config.toml
n_experts = 48
router_logit_norm = 2.0
norm = "layernorm"
batch_tokens = 32768
train_tokens = 213800000
Below are experts of layer 8 (counted from 0) of a mixture-of-experts language model. Rows are named router (the router's row for the expert), gate (a neuron's input weights, with its number), up (a neuron's input weights, with its number) and show model dimensions 0-127. Each number is 500 + 40 x the weight over its row's rms, rounded and kept within 0 to 999. Numbers have three digits each.
Before each expert's rows: "mostly gets" lists some tokens that are sent to it at least half of the time; "comes after" lists some tokens at least twice as common just before its tokens as in all text. This comes from a sample of Wikipedia text that the model never trained on. Tokens count by the router's weight.

# expert 21
mostly gets: " w", "°N", " South", " North", " Mad", " Croat"
comes after: "2", "1", " in", " for", " c", " s"
router:544559515459479503476497486497496542524478486484552467562566547533504473444464555503508476514563585562454491498438474547468538513542577414527540531475525549545558448500452529505444451452503429553526460544458521548490479573456573463529529473471415492450491502556469583486548496442430503524533488494461541515512550496532490496456489462516477529458519501472464431511567492427464507483493
gate0:498480524540569526478490467507489526493544571525530500528527546429473433519532462541509510428472531469475489494483510473500525526515488576516498495533479459428505440444503464422538530515490507487483425492485583451439497461471529483395443530516498479499576457521519474535485488488440529559488437517412583518553485569601463524523484502582476534515503579446504503491515517548533459445504
up0:515471511544443526461464518456516422495476478496540563456489481559486527474507557461543481489527459510540487498469535538528525591486565519471520460502369477439513499544487522527443498526506500526489603400463475471571530471581477534531545588500507491476504525428504454503458520460478536466508486501460520496515527482448462519445497473612506454515542467538455503453457493489528556521565
gate1:383481510520458459534452491512520517556507570423496480460546511513510478452468530484459456476488485476534499478527520523520486503533566534490451550528529474518503465488586534508486474519588429461489456577427522580483470427412441484529462484530500494561517476520441504526513525539463525506505454486455496473512495541510514590523557527524464421485499539482525537595522515508482597555477
up1:519541424570547524502501508472531524455482483468467482535532461460562500529464484443479496416564490510460489457455490500534456534483483525560453480537482527553475557477523469513563546473419479569504555526529469516461499473575491572522425567502484496505451535498504478488521430568595507462473532497529492505413489485461479483480416549417575505515522523609539516507491493515454477493490
gate2:520540538459484490497514525504488580562604505439447499515460516491468523496495441499528521533514501525485469529568468439537541504562521509504473516463514478467427473565482539491490505508516509513466508460466436551531556455487358546570396539569503476451519515525480514462502507437482460565491523567451481452482478512457522500536447484430568481496465518491548461596479471542502501526472
up2:507425477466526518531503526482546405500405479567589522421491457525527429556551526452465484492465523434519527485448579558498482513423457492434506464537474540521544526440480482517531474485494496483493420555539559481496475524562521475456564495475547517555467487452552531528491477563510537433429475438567529514551523506531514509492561464494473494495458456531479519444518504492529476470529

# expert 29
mostly gets: " Apps", "b", "ł", " Rev", " Hu", " Ba"
comes after: " ", " L", " St", " c", " C", " D"
router:495569518511497525462520498493530566525518524566543466556488505435503580521528500495519554465484468548527478510461403562561472516493521531502559482506504495475464473533469537498537575574572446471443484481516522528483494475488483488549520458474545513449566548456502518511501536455490510485546474527517555391521436517459446464504553451484413487518451416548532449522512532514446458566584
gate0:488500469406551620505567537528513517472446494537487489449489499516508513438467505452489489468498485516486503510497476505489521619468459521444404471463544534461516549477484533590506428466547449512511466524499472548472497538507512574495489581528524505503467572496521534526526489585488489583494487547532494449470492452469554446535434463513526486532498557498448490518432459481495558472434
up0:522482488496423413511481533545506388511588456466496481467458450540473468517541554471494497547472536472445573489523558443475531395486459426484551507563457505466487464515544488466506534515427504519556542531467591553539532528495517450501487454477542466573481414467506497473466509485473484517496510454509475519512497537554510515474553543499556494476523477454572514465557490521531500479577
gate1:517527509440506541485480543472501550514459363500466490483448554484565558427476530487501482461471512449518511486566523532519519536567549493581482535435462494480511455496441512523500526464569562498529519489488483468484432497465514520527538483563482485479466486531465524464508501471539427478442509540461456506499517468430520492535523372491484538460451461508610506545572547530508446462495
up1:591490533502538421481564469458520541487533484526519478510536476522565517477515485532501421537460528428477493514491494542489411539561474520542467570494553543464451533497478455492525614527541543462532466499450443508495535552479465489513567407553469559517474535496475503485487501533451431475469533460453513430476479500526458442491546420498433505455465581477547492517493513511492558503461
gate2:434474472455476484472443542484463516502495459397483505541512520452491483539454556553507443519542492479412541566547550479504511530508524598453471498459497489458572505497560480496520475535469528515456536472507452538446479448458533446459488497531470465484544550475517490470484550463442539538502514491498514512542577557470536477485459445469538420526555526496605499560514589474501574499546
up2:394478461479467508541498521428418520532502504447550509552543499443504499521468553549543448459564484516465524505465537445526516509495450562481505497455481478469524485437590454550531513551488487517527570489531471557428474462482514460485462494510416511431588597445503425503495544510510541498498504492474527437516542527524524467503529468456470469508508552575571508549526547528464536504532

# expert 31
mostly gets: " ft", "-s", "-S", "-h", " cm", " km"
comes after: "9", "0", "8", " (", "5", "4"
router:483426526622447480529590557506498453506492476549464447515496495552467451519494471508496481535528410454527472548514466522518447483433499488546479505558542511550521478502517510542498456579502450518530505496395523489497459545578445463455489506492474499542497531451520536537548530440488518558486501497515434512492455506568520616443491573546480527491442483502500500491458521538438513511547
gate3:536525528537470543542450507425514469583556471492537458526564487505572462486433496436472507552517474483479479478450546544511480536514564471515556525527443555482468475445488567504522404494562520518443507544517438493479540482494434546482492467496487526515555485547585561423502536469514490479511526438520473444545508429451486447505494429424535513421468433529524502516467489517535472523509
up3:449529462590456556538468524462517454555509501525509510552523512510567470486383505473491528472519506492454430469512464541516495491475534467522541505535443544548473446475482525495435468521514581479553492516435463551459504465486431502433568431500465485536522516520549557416508532496600557542529504467498512482551554466522457460508520466423466550438494490538552470487447553486522492538511
gate4:543538559458482450517514529479489586510442496536429527547548543447559463492475528501507428487514520472566493499491459552490431510518539485427552536342553543508503470487479495517488489516504528404512494490520468469449550494455446489479480488483559536496495512470521527486512520543438521476525589507486467505439531508558516533509470501491471491441453516547475430508594498501508601466483
up4:542527490438508478543495476456543550583454510500470527490489554480553438552439558482486419452485545476552491452492409572579485482458521504450528536450551538499512469477454516545489515479534559458465548519542505517465519490498493449501478515478542559380454491421458546551494536528469492457534516480507467502434478552501559544519534549520449476464431431505485454492532518551503522516543
gate5:500479516519487534475538531578563452559482577513477481497452515455471532504470488455473517488470531525457462432512451470507430485470543521501477511476422563448546530498483525516405505551518475502513466451430464467495549466427527458555492549506488509516497504561475514492426486497478507566491513484510576527397573524558529555484545578521481411537516494508429516463469483528504441547567
up5:503488470509488532489563518533594423555510591490482485494433484468419516520487498467467508513473493530471467433524471480478447495528545495511472482479444512465552515467496510530430539533524490505517469423489520468495563471430483461528488489544480486514546491540511482531482511500479543551508468467478565544421595531590492575444547564540442431544548521501446510497465479489509377469532

# expert 9
mostly gets: "°", " km", " ft", " mi", "′", " ·"
comes after: "5", "3", "0", "6", "4", "7"
router:468512511588452588516549507507546453510568467526482488514485523508532543541535444447497458456509454553560528452485478488518541482521489529521492528499508592568574494556505472466492435469554479468518494530424513473471457444581538483559517473530463500596543450501536547517469516496487481475488504433440491505543475482476447560514531488455465450546501542480566486473429454399473491553504
gate0:523487492510451470535520502592475391517507467469486512513516568560538523544571520575508424441451431526512483519487538499528435462512419457445557492505506490504473472496512450549553546453443489623430452481517518487499546420555473460497545456490488503519509445494492527540570486513439556511532477529522537494468577436506509436515529503501502451511482538540502500493460480514528437510475
up0:448540545533534505499486527454536565538499494576459491475493390472470406473442474461456559551579482476502512509490494479522505524516528560544468546508532511475518589501514515452517450561498471464527507488454496481458485570429487567488482573513518513462472529515469533447451527489534489519447486515461461495467422600511442555518421425537508523522532475492479481543543491452482497584517
gate1:525485490509512494459507524561474475488541551478518549532540556528549597515503520470532421490484499489523469475518423448513486432516436476477518518481499523539428464453487478480553514527514515462494486565457418505439462526449500513574524470534496506426507505560512467487517454446583521477548468511484511452495611534494438465582444524524545466562511511460493506499398483525593518453480
up1:454466494542533512500514493500533477531490506463550463531539508527571542539499525523521478426455465516519515519486471509525534487530432494387556552482479509559469501517455527480557495524536518479480427535449482453416432456480530489588549480526470493488512474567516510458513474450559563430557525500533522528540518584439438466510407564463479482537433506437512439516425497506543467488481
gate2:561512490546449470504537546487533463508477440542404527555519511515474528498506457445486522458512539449504547513529522512497525528519475509557453485418554539505538535526460423455522504500462475612500533490518506452440436466548516447506497456530483469539491529479450525532507457508537458468487441467507486500476506480566522551584512458526486521467518577583521538502485498566485499343475
up2:483534515495508472497466418582444491415535500450520431510537478434524543477514491436513509512555486523545459471446499456508430496459543584568518477437483530471496514510487495532490512529460499433509577487477531505531435444468482496569518508531560532451519528510529471522488511486472524593518526594487447460465524513466512549538475440476481432521452558574554475490485542558521514587474

# expert 40
mostly gets: " (", " \"", "/", "(", " '", "_{"
comes after: " |", " /", ";", "\"", ")", "7"
router:584496516564465511480502465547452522443497449598586508523470449506460474471498480468494471543529496493459522644546487499519471497512436496516438497485497475532482508522577464445470503487480513503525570498517510463498434356525429537497473554552475466531478501490500489511508430484527527535566579517501488553508471528497448531526495449477477506456517519459463450434496416502473502506510
gate36:487526624460460538520497492562516430462439553460496529487502525455507530551543463522493491468467461551472509501487496468470555506515439500459498568503513541520431521490529598494512523488527473536516474461440529478527487510434464529466535504402519524602525416443542420470455499421514499488479512486472578475502502498521586509543475492458547546516576443501519517479466503568509504473529
up36:507508571507454541470463481543516480424432504507525572451547509498530539497517454495479495399497537560474529516504488496534501514543405477453510542502544538523493531502531555472520493544574535483487474470404511480495544505413450520454446499436491551602539453526540486454447552471506521523506515497422516486502549469485545498570466489409521519539534463498538465467432450576484506485529
gate37:407578482513562484542486485457554522512492492459416421527513536501513466560549502542513511529496518449553476458432505563469517497567480527521512485540524475485466480537447567532520549516559516542444461439536570533453526541466515476445499502455475593486573420533469503471589544473484442487507487541539521505553481487476521466486418551551526511472529442492520524500545477491490553486439
up37:489507483428522496514480488515492477535533551450473476450575555420507573533532553446427497448439461500497454455462442525517546505454495503507563504504500549425550524441473525540528540505523457491523429518477496527472602569542531474515476439514526478526480561453541514496444538516516477497420442473475543426459571499494524510478545485515531478563494490510552502552457582472570525533474
gate38:518507596481527569555544486471489533573569448487480531479575462411525509471536513460486506531506423432487475488499434520415561552514567489428458546497463502482470475451560543537574449464563492485537478460508549457484518499533536473547564540517461507456542515525468491563526542463505421461472478516474485421437528525451492508479545483455552500477518533494497546534481532450527509502498
up38:479542468503449410528467517493474457459447529508526471450453537577486531503500546518539510454500551588481484501495560459549481453505404499577536432507541527484526526545435463494444552535427482532499487486542510550472532527494494457470459454448495516548418499544495502435506482543434594488536533460537530512545488522582500461539451558525504451507466480500582463438490494517474465476519

# expert 47
mostly gets: " Total", " Location", " MF", "°W", " Date", " Coordinates"
comes after: "-", " |", "|", " •", "==", "Personal"
router:553492450446494522579495549519538500500532438521417481567460482501567490571498538477502511416449474509589477476512565536574527509515474529441515424501455571533509480515581473485524517470484547545497530487479456533538520500577452437477450522551464506576544440496550497442484511436471522451470484500495439510477436468487431509499497477466532546437516534506540503503459464511469523478577
gate0:471480492508561488504527507523514511527573491539590505465494442535570520503482582503551520472487470555467453396517499421552527474489467417442522498525552534551498515483529525462601493520425526560466452555508504476560464540485461501489445494501417469483446466523518542572537441486485531441404478489459510503538490516500453533474504504470453533443455534490444463560529507513540482523480
up0:534505432531548485513518522505475474456538517494463512440532425550482501565507566521510535494494477425466473494586486447531540518452547545520545444461543572499490567480514436399458494499467471453394532537546406493513451518473489569489455546503481535551542534526511499514507487533445533481464520519565552482520463463462508492463488431584521567477529513451479472476445478519482469480549
gate1:507496491482449491523522484538488503488553481492434510476499581541490405515476422430492499515494452573482509470600515514503521511541495478434504482501457488477452474534514486547517499488514545497573432473416542550482493493410429528540578539489514533478473497467487428558593458501484514511603521532507423524506488508477458486566483566497504504555519478473418531459488520510523432451470
up1:449503510483535515485451559482527521493451521497529498512516422494508509470538518583501483469546530423495486539463435449435539462460535533516416562477523438500527560506495557507467453548508516534472563542527473501507434532535521444546437493541493485543490432516466524439379503531469563561440457524513573497592487506476517465505470522512539472440492482484536469508593481527495561468473
gate2:492491549477456510472472488517480466431499495522485552512500526470547483560479536537468487499469448543505468477558485537503532482379484479412424506522425488520501511495542494493510571477473496472529573552480510472535502406482546485467525541531463528511474484475506502560558551443516548452509475574505531470539449464624465529530485443460462450538539502539488476572489574494525467582440
up2:462450457552553494523551489495544481576505516477494492478499522575465534430512500463504465491494538478482534498427505495518441510583470562580598470468545498479515509524476488521466415500493516516495412429509508567448529620526469519542468471447538503496497509548530505445475467540550439518471537459526455491454549529461530508450510552554526587498454485446517500507541431497473519476548

# expert 15
mostly gets: " who", " he", " she", " they", " It", " it"
comes after: " the", ".", ",", " The", " that", "The"
router:540459473454545491457454544530443534510452518511429448408504494424533455555519561554583556478455495527509494449472512489538433541406446432517464470548488575471518478487536498514500541520480437507487464477470492489450561487549517503487470452533464509563493500512566520508565527441473481536427517549460553517551429538471558510479544516550556461501473520476567505510478515467512460546479
gate0:442488472453502543554508437501531475490576492556473502439494509580413454508527466504504462463512455555530568468482475428510460524566515544472504493483471540547452440451506460468476424570537489546494469530479455462569484490493481516572572465475473473542518542441513503481566560474528444442500547406448523495531512487500528485587523561535466543529494438470555466513527486539514513474480
up0:433447571467598484506525485516450471523520559465535466525588520464496488499514565483461485533554565459469447548486510522460475545483563526568503446498426527400432513489553451498533419517466479510485502477479504475509458518521489539533482531513510479493491525502486534448513536470581458491496459554481428510479498437511526517499508484603452425524477519496466566545542494559470578452502
gate1:529503600495516546370456559483547457552444533420508475424539480436554527559508504515486600510432535498555470458466501527583543515505525497448446459498481506535485525507507468428494532449484458528453493495565553488533496460493502524445557532541489504562466530507488507570452566504499496498406509537485509495523463511497501501487499446466484507539567518445469484473557531531487522534520
up1:526474611498516551453542433448453470555470519435524441451525488514508501521523525517461527445521511458531484487471485516548532465564528544425431519485504587520430531495513498394461516460562502501480461461485518504535516478485494523458502580585464458583400499488471503518468547518509623499441489507507504511493478480467447521508515466458547502548529493466475516425526493536505467515510
gate2:429570494632496512547445464456472399507486523560504504499464452527522449505449449523513503529477453489578567488512517509530481461437429489521497506550522477519438460470430565498525472499496526517492540514527528480491515476507406460581534544477505518493506452493483536554513463510464499488585535579536471501490480462491420530517566493443521496516525486546518497501459456542538467591518
up2:469572507523510390540404461504480478505493526528505502474529507554602513482511426512495546512432500434548526503430532525466520514446448517506525497499524516508478537496440527473463470486530557490504573491512549514535445551464493420498519481465508549492455462469504510436469488522523521498625520582517472528486521493446503503466591446486465460482507502512479500388444424504533510508524

# expert 35
mostly gets: " the", "The", "″N", " The", ";\n", "*\n"
comes after: "\n", " in", " of", ")\n", " at", " on"
router:456498508501540529497528507507434481483453483487481535475547504457456530499482462415425459471496482542450497474450494458526480482474500537522510480516528436509514526482513451428499475522444494473548495548535447515541454478404467467542543509506456577495489518443490448498462465518457507497447478506559521547511534408500495474544454454500480469489539569474444574574535523524683507512489
gate3:494490517539483475538521507523491482533443593513540568532486610500468458486519507477499428513420511490495480495535436517535468523542392534433474541495523550456536452475538513533499486463488446419538482486563450538483548474485489558545519499538542481559538511456495477514563466455455559451465462416500469445512561494570566522566483504440512522561513532545496494529542541478472546502467
up3:551488537480443517558494502511533510552488423526514511483566535533466556548463460520440521500490392538601418483496459391528444469445554429541421495483486491460482509452513508509449529528519518531468556471447564562555488450496498510485513507540464513486482500476560477469483539436463453505509472501535489513486550533512499477457479469616559529544493543464552499475479489457510469457506
gate4:556494497485493497469467505428539447448450412475497576523491437445493430481485579550573493534433472530569431510573510485534580524537537528418501482512440494526513482491514501564496503467505491483487440536541539546527485492542565450488524556474540459493447436523484502490547494483509559474528499429526473463529465551562479469487499458462538546492417537525435439479516538482546490535501
up4:442516486499502541579471485483421555488576523453541432482491608473572532533519427466393545464481561429537571485459534525450473492525486434566535550471550514470527516520478488485511508525485522495471525519455574448531512485473433492487506491489521525517553520495506444517429496530503446550509501570447490512511494432451465488492495562554430462505557511489533538495527469531447508532527
gate5:485572475543488485446463424504508523492493461522529551487587483478476547547505471479462429502531561507528521432493492514488466405524440530553523427563500530521530474457474479505582501526412522485500536532505399526457475550458483494570458489553537500469549546519457486495495408573504513448503496501511556468541490443543491503453500480514472485574553537535446477476492498540541528585534
up5:484489557488443488474461569497518432505510512554499478463459541480549479587482484522525482503517487532480541510490530581495443476378522509490544538484495465474534488580512537520564533480423490559513528497470530479507540527490469544468403570505520460478515454502447482518411495523488467528421502547487495517494488469469485533538482441487436396513535507591430534517429505487531445465544

# expert 26
mostly gets: " b", " g", " G", "=", " B", "-g"
comes after: " |\n", "\n\n", "|", ";", ")\n\n", ";\n\n"
router:557522487518445450511469577472465412468482529498524526555498445545487542520527471520489464521532499458473552518474491438497471583469564523500506487489483459572520525451574516482446476556517487544530416525446519578494445484533424499549460483518487407500505523546522458472448485482550518473507480472536530520557500536546476527465494505506432588507460562409520454575507544485474441453477
gate0:456524535494532557492481540445482489543535506512560490408510590517602524552564466524512442572460454554511485482543520514492504503510490503458521488571463437505469515540559530509524530466538520515382542468431478519486531466415441480441444498529519514452526479525432480600510479490453478469529452531475459474443516464495513470513578544498460470482555521526542488497489491494489561528548
up0:535455468489500501428457449563476527417464500492482552549434452491527493486461528458463510488525541446448499463505481523539481478541517517506440522464537564498537515554451441475424490516513506477541534528547509498488508541495519480473486452419451549566571533512522561448525544536492526577492620486550492505483520505450474512521411476440577490546486450517517573446542469434514532459474
gate1:514573532461479508475419511513520535500440513537501462432470529493509504502462487529466487441503367508463543480505438547522564521513504578512518484524512521375498519562500489510476452464586469488446461525459516480577488553473516527497463504486431519546476438515534537452563546549509427466481513529497493425527504477591517515522494542527488455505494516509569451470528486534555542434492
up1:443449530534498460560479456506486558528535525425467532537564521468499533494545543497561558485474585447442444498514549472508471483550480503508523582539504499525466506453438571516505533550518509514506477432551508464462545488567533602475528526470548477512508497480476485541514405427551503517474503489446458472450505469447523559486539451494508511489583417498435511470573488457490548486488
gate2:522506570514478519555544525515564464509517554564482499438485478517510505516478499516506436530560512538533485449569523452486459437585444528432461502533513568469545488503529430508524448480512458537471491504450545448473517453426448535596499506494561491504519495518482489474486529507469476466544558464436450472494494450515503525491443561429504461550525462589559448508424548532560531440513
up2:450477524532460515536547478500545427463525506515471510512438546549515548494469508502505416528579513467519565491521502496534483446578457492431502433537544525474560538446547438534474503541485529523528495514524521557478486478455471520555479398493496491498460449541481478495481539533541436445590500566514455491509495457568448516495460559439453455495483501575458419485426529509540545459500

# expert 7
mostly gets: "See", "   ", "  ", ":\n", "-", ".\n"
comes after: "\n", ")\n", "|", " |\n", ".\n", "==\n"
router:476491563557534417477447568508510465521494508465533483487551552493448543530499459458471467454492455545481464519483498442457510496481439483542511426565521467560535446539466419458469470479541473566534431501558580522476481499457445465512554531517464508523511533458551492416488480557514570542474528458568565549536454561563489458498451511541470470527515562448516516488522523499474475542453
gate3:462575530485578552482470439472566509486567489523444536496504519495499508426528479474504509479465453505498503454498513519503516546481494560472479508489517460547525495406471478495516452473485493470530595438436460494434500477471485549614533564481468538428519466489471556514497523535458458531558572514479465496546541558526510470528535501502485511588592457490562470588513434482543471493483
up3:463516441513519528460443471496505482552496481558458482523494589547472507420522481587502482428454478537567518488489522503629519476512553519510485445418544456468450447518424490499414479510457516514544484505503558569569532522556511457496474494492484505533577530455498536499473501526452505565512454526489522482524484564508451447582572555491458457477513540521473447471489507483499457473491
gate4:478504496531534485543575481535493453460497558519506441495483421473548435424507532469539491475538468471492531552522521519492501576582472461549511498468442532441454543511425497524512490583510418559481582426484564484529460547489464554504464529517498504530539522542440516436527537504479489491551496517434583477474504522539470525477509531441490433453513487521569514553550521503486447422513
up4:590463457453418473518454452499469475506491474481510515453479521421457508579476488496431446521521504492515460520486484498534528486472547554537492503485523529449542437477616543502465532481464555440490452539485559539519534513619499510527493517492512514533465507536531480566520534491424462575522449533485517463572520477469474486453506433494610494500466466502480520523441469435512549536462
gate5:524440452519433458479470524468500455482442447490465490525492498559490545589464475481496505580493487463516486525475533504488515470572464476534515508459443501463533498423492551523458555492455430534361505473495478491570511529455491464501549478461545506425493535469425497539515585460461477538519500551547535469453547464525530524493541478554489500545563487510488585495436440492553546534529
up5:531575517496598493480550460602539550489498543460520501446460456525511461439501545517511471464524548516455487473575491550540533494466564479492454545469472497484494592563515492483489555518540552444587520537493562486442551496570487494486405466510518482526495494533520525483498467518521481531448517528462501501495467489400498496427500521462573462492409516443547481486543528486490507488427

# expert 36
mostly gets: "|---|---|---|---|---|\n", "|---|---|---|---|---|---|---|\n", " few", " seven", " sq", " six"
comes after: " ", "1", ".", "0", "2", "3"
router:486456502565472473514547514536588456484538444484572441555428478541443548532478462404453391485528502531490556478516437523518462528488558472509556531486483448532541512484503491506480553491475437530462480563457547554505522531430456525493505449490575464521546525430496480532501511493512560532487470480505488516475555505514508565426474510535522501537464502555534500410420478512491438515478
gate0:467475438500428540560554584483513489509545526423531514509453532481505485501539480406472474503567471476479427442534477513520546529503553504536447535461625591477527474504543535511481540501497532520524559552547513493493469475551409471544487546490461482514522481574516498476526451438421483535479445490520492450490440479461509516488487462532486530536516453573460576503472489518492494491431
up0:567529565468554475457459477515483463547430481540513534502537505533440553464440488531502520502445537583606514588514533479486468454491459506503519419510380470463451505467458422474556458515481495473493432468500491542474499464448512496490512471521496524449496575437548476544518505534527541460507526492484511545522550516553476475519456517448464480467529601467524541493551522494520531497568
gate1:523485468534473493493468547549531423502524447516470489510515480563496481473459414555537507518507483513559520503517532465529482532515429481473565489474534523461486431555463517525602467522475532506474447496491521512541605519498500471515575493427523514594424503471482536531519494453435524549528491524513475413469468482507438439514543534525483491522548507416442470456411494539502476450421
up1:495534528531512524484451491576540456530545478539454487544486531523453489466425454548529538544417482511528510581519516460449483523489407495503569460546486502466506515537513534554557442459452508473528445452526523532576569472466467477480571519455511479590418497452503475533519501476440523538503493451455526445431493491525478424489510532540507486489523470452425508460503528498519478414430
gate2:501470492520523409472498571520460522511470587493552541515445463452451469509466486544554537521441520530514498551528459491501472491484474504426552515519535537531532499446540454485547519487487409557644535486524471510484513441483518482459535523444525520481481539457448495418457419465498518512510545468518440510459512425511462441491489528491488520525565520597459515506543450499552475444499
up2:505566542542532545527504410465509547511546426537457444487559498536555476465542549472397453447530512430451555513474513563484566502546488512549462488483495491448472499532523552555483524510519554464435500507542530486495520596532522511492469502521450477551484436497511520570530562554477433490502402506469492466476493538483571491479530453510498516436421476484533467514510527489460524566470

# expert 28
mostly gets: " b", " c", " st", " cl", " fl", " l"
comes after: " the", " a", " and", "-", " of", " \""
router:469582466455502499586482481460431517456509484467498513492592575497524517469480417550550592529475544498446508560536550461511526501520501525488515561495485444485461513451530553518497441528498487439511456460502502428544470525501512556503490500439449404397506433522485428552531482534511513480497511493472531432503541471595546505503560524422496501496488494492569488489518534532492471510478
gate20:460492545453536477493441507560437452554524592491524504482487512449536445514488481461511520531603523581510528484472462564536512461492406506509455556510482550526531495448499486463505482429531511490517549528553496505463472401517468511465431547456527529491496498483519538498458588472584452441427543423484521470540543521472577521564533490465540486502563504517509459483536490490506480557507
up20:423494499455525473523509505489496561544461501481553500474500520445510470531468469490506482509517559587484545458468429497506443428450405524456509513447571540520528551499455492487473540477488450458566525562534532527444486486506428523445401524530554478501492500486626484443469493558540493422488471475489448567526477562523498536531527542484454450505485516566466505519581522504513476497520
gate21:492489434607464506513539589497459510539497480515494477500545523460526511536463491498498509458498438512459534380501420477480556512450545554444455500470506520446506500544522489493454622483513462469497519444529552445457507489578442489476402478498510463497491508504522441470405516499458556492522508514499532507530539456541509558494495481491462559581511483484459576435548493515511517496471
up21:450539487560554499486469561509431540548484495545539545414517505485539534556486482539532453478449496503438496520394497442463510492534611517414497514512457484394550519569521574509534478449509426452503511479455458408497519549502440528487503457502521453497473501529487522564533490544526548452464488489537469515519487459581520479512455515541482484515493515446549531540475561506501503475525
gate22:503463487490474525460466473454520555457557503478525511512371483525566500527510428484571539510527532412473490541489525493502587469543472505465595558459483508485534541483518523507475507474513587570518518480491504576534480447428510544429523564537463499487495505547476499544469457503478449561506517497515419494467509516451504482483454519479486489503464415421572525545531552465530467467446
up22:497440483482459439491454449527536458383520460497454512484464425497532511421425529540502508580479571489482524501500530538524560439523525537489514530481497512547546559451514514530510492453495560571419500452454528510451524510465433514474489475550507544527478522476459489536497441471484517488500524487522544527505452539503462554455530487558546440567465481485615475482507529463539520599518

# expert 30
mostly gets: "-st", "St", "m", " medal", "cl", "-t"
comes after: "9", "0", "–", "8", " pre", " Candidate"
router:508499484552470517526495503521449495576488467526450506529442481452474541567465502553483490542485431490513537443448476492461539458498481584527542546547450418494496439568518476444557555473435521509542538567525489521540445517595436573450558450457469481534500503452465445471521465471528528534468476548539559480464469550511534505451506561493502441502535447543448513538536520543452479522536
gate0:481441485519459565517555563537433486507519468458480511455468498469485582451516491499521544433530407431520583486536516515505510485425482547533514521544470492455551534508508498507517524497499522497407460541570494584524466455458501538479518518529494506488486472523596463459451574500513447543493513450494514513489484375503506482526479510473408414507552499544512479494506419509522472488552
up0:507506509493476535430500502531465488503516542474493550500411459432484494448487493507511481482501448461550630498509482535506515474432462499557542534538491514474597506438554487527518514459449514526462547513615522547494493473431510573442501486463545538501478481531461442455577579461487491527500479519538547504470478484507501491532456488423446498530534483541456539396507450456530475542461
gate1:435476493473515455480461526512515475510526559405480554528482524412496506533525472529573408563471530471487541518505427533517483434531469567543565485498502481495444501455532530464532466527474562462541490519576515471504457553488552498525488488582452480445524507540460471441462482541516458510480492508503476488495571484420503578504470577503507488456502442463555499489507471622480486563507
up1:520500502505489571520452483524478512478574489466570493481469507535518479541461559484496525507503453446541496561495486520534511563509515488460489484592536440478493484510537526511455534470438502572553593563446503456511534422551491473548449505494490514515477453508460526548447554528465465515474515396496503456536507487519541436532450529495545430531476494555563490522395422551483470492414
gate2:476462518503480443480475489551489514517486459451556535441415447516522463511582522488504559548439525550571406498501467516481511533480451557513493543491490469555462516516507473548485495472503528533513615481534534461459530604443541449480486420527487513505528476577451483420489516461546538502513484499496526548497579523488425497449492495527477462479489473400501548506466587480511501478491
up2:532546527486501495586439543484456459519460487513487497434442518508469472453575544527511497509405507424529486502501508475531485477518560502493538488486432456469493474600611496568474446436454565514465489480445538494544521479493546527526530514522466505542482510491478618490471472414476536542525470472553479512533509499544461550518559552529470509496469566495451502429486550447493443510489

# expert 45
mostly gets: " −", " +", " "
comes after: " |", " |\n", " ", ":", ";", " /"
router:538490450463453485545437535515521453468524470555578462516451514478438550529518458457417501486567480551475533494515483490533458473493516487605514466490475439551510460570469474445507556510490398502525530508493589539468470510530476484442470428527479460495489482561513500540560468507514487502567575530550584546527408552462507495509446490481477466495445486517546500449481476520480495527435
gate0:521447502451490545480464515497571461526495475490510468579464494446457543535480524518506447485505416551540459475490521537396484479547516511514521456494528453569441442522518509491475553516576430525442483419557532521513484577535459503499501461506528501458528456555564532528514516535497512498530514574501514501522509499482498394427485424490486557473484540482533585550445418481531464477459
up0:503481502533492507568557496489446537488501482497573518484560566468520476477522466538464517505492533438528487517483468456655541551463496524486493518466522536464501499473543500540500440415434515498534534514448499516513483416451514506473543497483485510541487532479463442502516507469519553578491483433476525503467423536467482607519510567496468421538510468466462475429584570533463519526546
gate1:503544528472532451440499523500502542523511460551478443485527519451463544537539442530510564447527498435512517520625516440593436449565483402522486446424463469583485552559501487486478486492564545506482516578413562492456532524519506470499518509491456506538493488503507469478551520525441433481517502512470504478500492568498511495555436477469540514579471454514535475481492499487509528470439
up1:477542553546455478476463509507448526558479563483516491500528568482460466449571405484486530464481460489483524484539529516471525496522509433470553537427429476452492489554567494560490545468567513553564537515613526523424492531522502528494498462444425504462451463574418502488547427488516536498493417512538502506505518501491535557456456524542499502450472549517484522428497550507464501495516
gate2:391602524502522517538511506503481577462461546499488503496520576496512522507515499465411533426535502493517530516499541554503497455458372439505461548475532500526559521503515506489539460485451477515529496526568529545526494485468491533486473532430521493568415486459545516513499551484466506414418499507501474490530556481518486540433440530499486536485540469488556444544525421468529539558479
up2:524489524532486440444432439533532435547444492488489539503533509540506475504551534541467482465465436478439532506491451572531587484511580558503514511530476574488444456539551528525412530508590457552459511519517485459487500437513504555547468450490516511498560509535472527436456501453516506549557467492484561468560474550538507445514515457496492419561484574513464476434447494527475488499527